config.toml
n_layer = 12
d_model = 320
n_experts = 32
experts_per_token = 2
d_expert = 80
d_shared_expert = 0
activation = "swiglu"
moe_layers = [0, 1, 2, 3, 4, 5, 6, 7, 8, 9, 10, 11]
router_score = "softmax"
normalize_top_k = false
routed_scale = 6.29
balance_loss = 0.00206
balance_bias = false
router_noise = 0.3
router_bias = true
init_std_router = 0.0105
lr_router = 0.000849
vocab_size = 21543
norm = "rmsnorm"
norm_eps = 1e-07
tie_embeddings = "early"
optimizer = "adamw"
lr = 0.00153
beta1 = 0.9
beta2 = 0.95
batch_tokens = 65536
seq_len = 1024
train_tokens = 277500000
steps = 4235
dataset = "wikipedia_en"
Below are experts of layer 9 (counted from 0) of a mixture-of-experts language model. Rows are named router (the router's row for the expert) and show model dimensions 0-63. Each number is 128 + 24 x the weight over its row's rms, rounded and kept within 0 to 255. Numbers have three digits each.
After each expert's rows: a language model's description of what the expert responds to. This comes from a sample of Wikipedia text that the model never trained on.

# expert 11
router:150144153115155151079098118123140117117126130113144133092121154123112169124128105163134105165131143116150156145089097184108114156129093151115135158112121117123096138126100110162111070116167144
What it handles: Prepositions following a noun or verb in running prose, such as in, of, during, between, throughout.

# expert 4
router:116109086171126130137102128109085133144154109072114107132144105108101122129096090094140149141093122134157113135170100090107169128150122162147097119139109139120153110109125116143112162134130131
What it handles: Occupation and role nouns after nationality adjectives in biography openings, such as politician, footballer, director, and sometimes judge or reporter.

# expert 9
router:156136137166133100156106158114160149138148119143138147140140095146123144120134134133065168163109118133119106155123140152141099147137108110124135150122143163163108134176157121164133162116135127
What it handles: Abbreviation pieces and short words before a period, such as U.S, No., Vol., Jr., Dr., v., i.e., often in citations or legal text.

# expert 27
router:141098098187128181159138085072191097134101115150124158107124125153123122106125116117163136109106102128111165161090168122097105162122101122092150090144126102109135124134134147117121141178064150
What it handles: Car makes like Chevrolet, Ford and Toyota in motorsport result tables, plus numeric cells and digit pieces in sports and score tables.

# expert 31
router:147159164120071184104129128134184107120106146109096138151092128146147139119110131147116110141097151144159128134101143093138137131118162103169110129065135143117095135101121087090153141098148109
What it handles: Sentence-ending periods, commas and clause connectives like that, which, when, where, However, plus the word that starts the next sentence.

# expert 14
router:161128138124191116143099122196163153122138128161130116163177104119123104098134152110160123103098121144148118114136138149146138130105170129116106131126133117124079112124127139128115111125124141
What it handles: Words inside titles of songs, albums, shows, games and company names, such as Love, Night, Records, Your.

# expert 20
router:116121156130072166146115147155137184091141153090123130127101130094164117109135115141136113160131179098121096159143132146148081095126161132138170132122160123172133167099117124167111134116137085
What it handles: Articles, possessives and the adjectives after them in prose, such as the, a, his, its, and healthy or unfinished.

# expert 26
router:126106151146107159110114122130119139154133141137153156132163076100115113098107119141140057141132170131107144170134156136137156151159128132155101109127080135157116157111108121139134080093135143
What it handles: The space or sign placed just before a number in tables and prose counts, such as counted 1,149, UFC 37, −, £, (.

# expert 18
router:131107081151125098150140119114132095142092136089110158087130117107108132127146140127140138097105113116130174151131133120095096146130075134100169112156140103119171153152082155108111121116109134
What it handles: Mid-sentence content words and their endings, such as cut, ran, spread, turned, fire, windows, bridge, often describing buildings, actions or battles.

# expert 13
router:147121105165118088143147130144130139132148133153149159092096108135110091143112113104115122079102125097127136125108178121125103145169129154124179088127130076105153100107095123122139130173075105
What it handles: Words in music chart, festival and sports-event names, often in table rows, such as Albums, Billboard, Germany, Paralympics, plus month names.

# expert 17
router:139100069151112243140211122045148120113112119151101138140145084137120166132106127165135144111118138140122139138121146135121148150130128115128167091099095084148149087127106142099098136134105128
What it handles: Spaces, punctuation and name fragments in species info boxes, mainly the author and year after Authority, such as Ragonot, 1893 and R.M.

# expert 1
router:148161107143104155093097121131109136095164126148136086117118112123138155143138112122175163161124141123151152113131097125127149139102135083097104116099088139138092146125101151143115128129166132
What it handles: Common nouns and noun endings after articles or possessives, especially abstract or domain nouns such as water, development, discrimination, organization.

# expert 6
router:082147170114101148126113124126097148103146119086160132132115144123128146142138190148131147152142101089095148078157117140123136105177114137123114110123106125126154127087117112097131133135115169
What it handles: Word pieces inside Latin species and family names in taxonomy lists (-idae, -us, Genus, Phylum), plus common first names like John, Robert.

# expert 12
router:112149110140127082145097171090126131116081115135111127119125107155085127088126120126177137135139125133116152119147120107101125115134118083124085170151187144136120129095111138164102144163155130
What it handles: Opening fragments of longer words, mostly prefixes like re, un, dis, non, inter, pre, con, split off before the stem.

# expert 28
router:144079140101149148135118119099123154141105153084124152123104136088158136146112153099133142155114150117112124129111098110124140125082133133116145120153135112106146079115174165096116116126159114
What it handles: Opening parentheses, birth years, "born", and native-script characters in Arabic, Persian, Hebrew or Chinese names at biography or place-article openings.

# expert 7
router:152117158163156115118165103135107152107178126118136137138140106138168100157108082085117119101129137146093159159120098105134146135116089135138134118153146161096123128129119113112137140084108117
What it handles: Capital or single letters and word pieces inside romanized Chinese, Japanese, Persian or Celtic names and titles, like X in Xulun or the k in kyōiku.

# expert 19
router:113071118139133123111136085136084108140157094136132112150135115153116117146136122141161153123133121130113086149136115132138165150134096177127106130110120104079121153147073152165113168159109065
What it handles: Nouns after as or the that head of-phrases, such as part in "as part of", number, one, head, host, plus census percentages.

# expert 5
router:107161138098137146121108093134139123154168164122160125123127211127099122142124079091116166144132136126139116135131156109156159121111116112133131115154082154126138138171179132132140123147141159
What it handles: Three-letter country codes before athlete names in sports draws and seeds, plus pipe separators and commas within tables and lists, such as GER, FRA, |.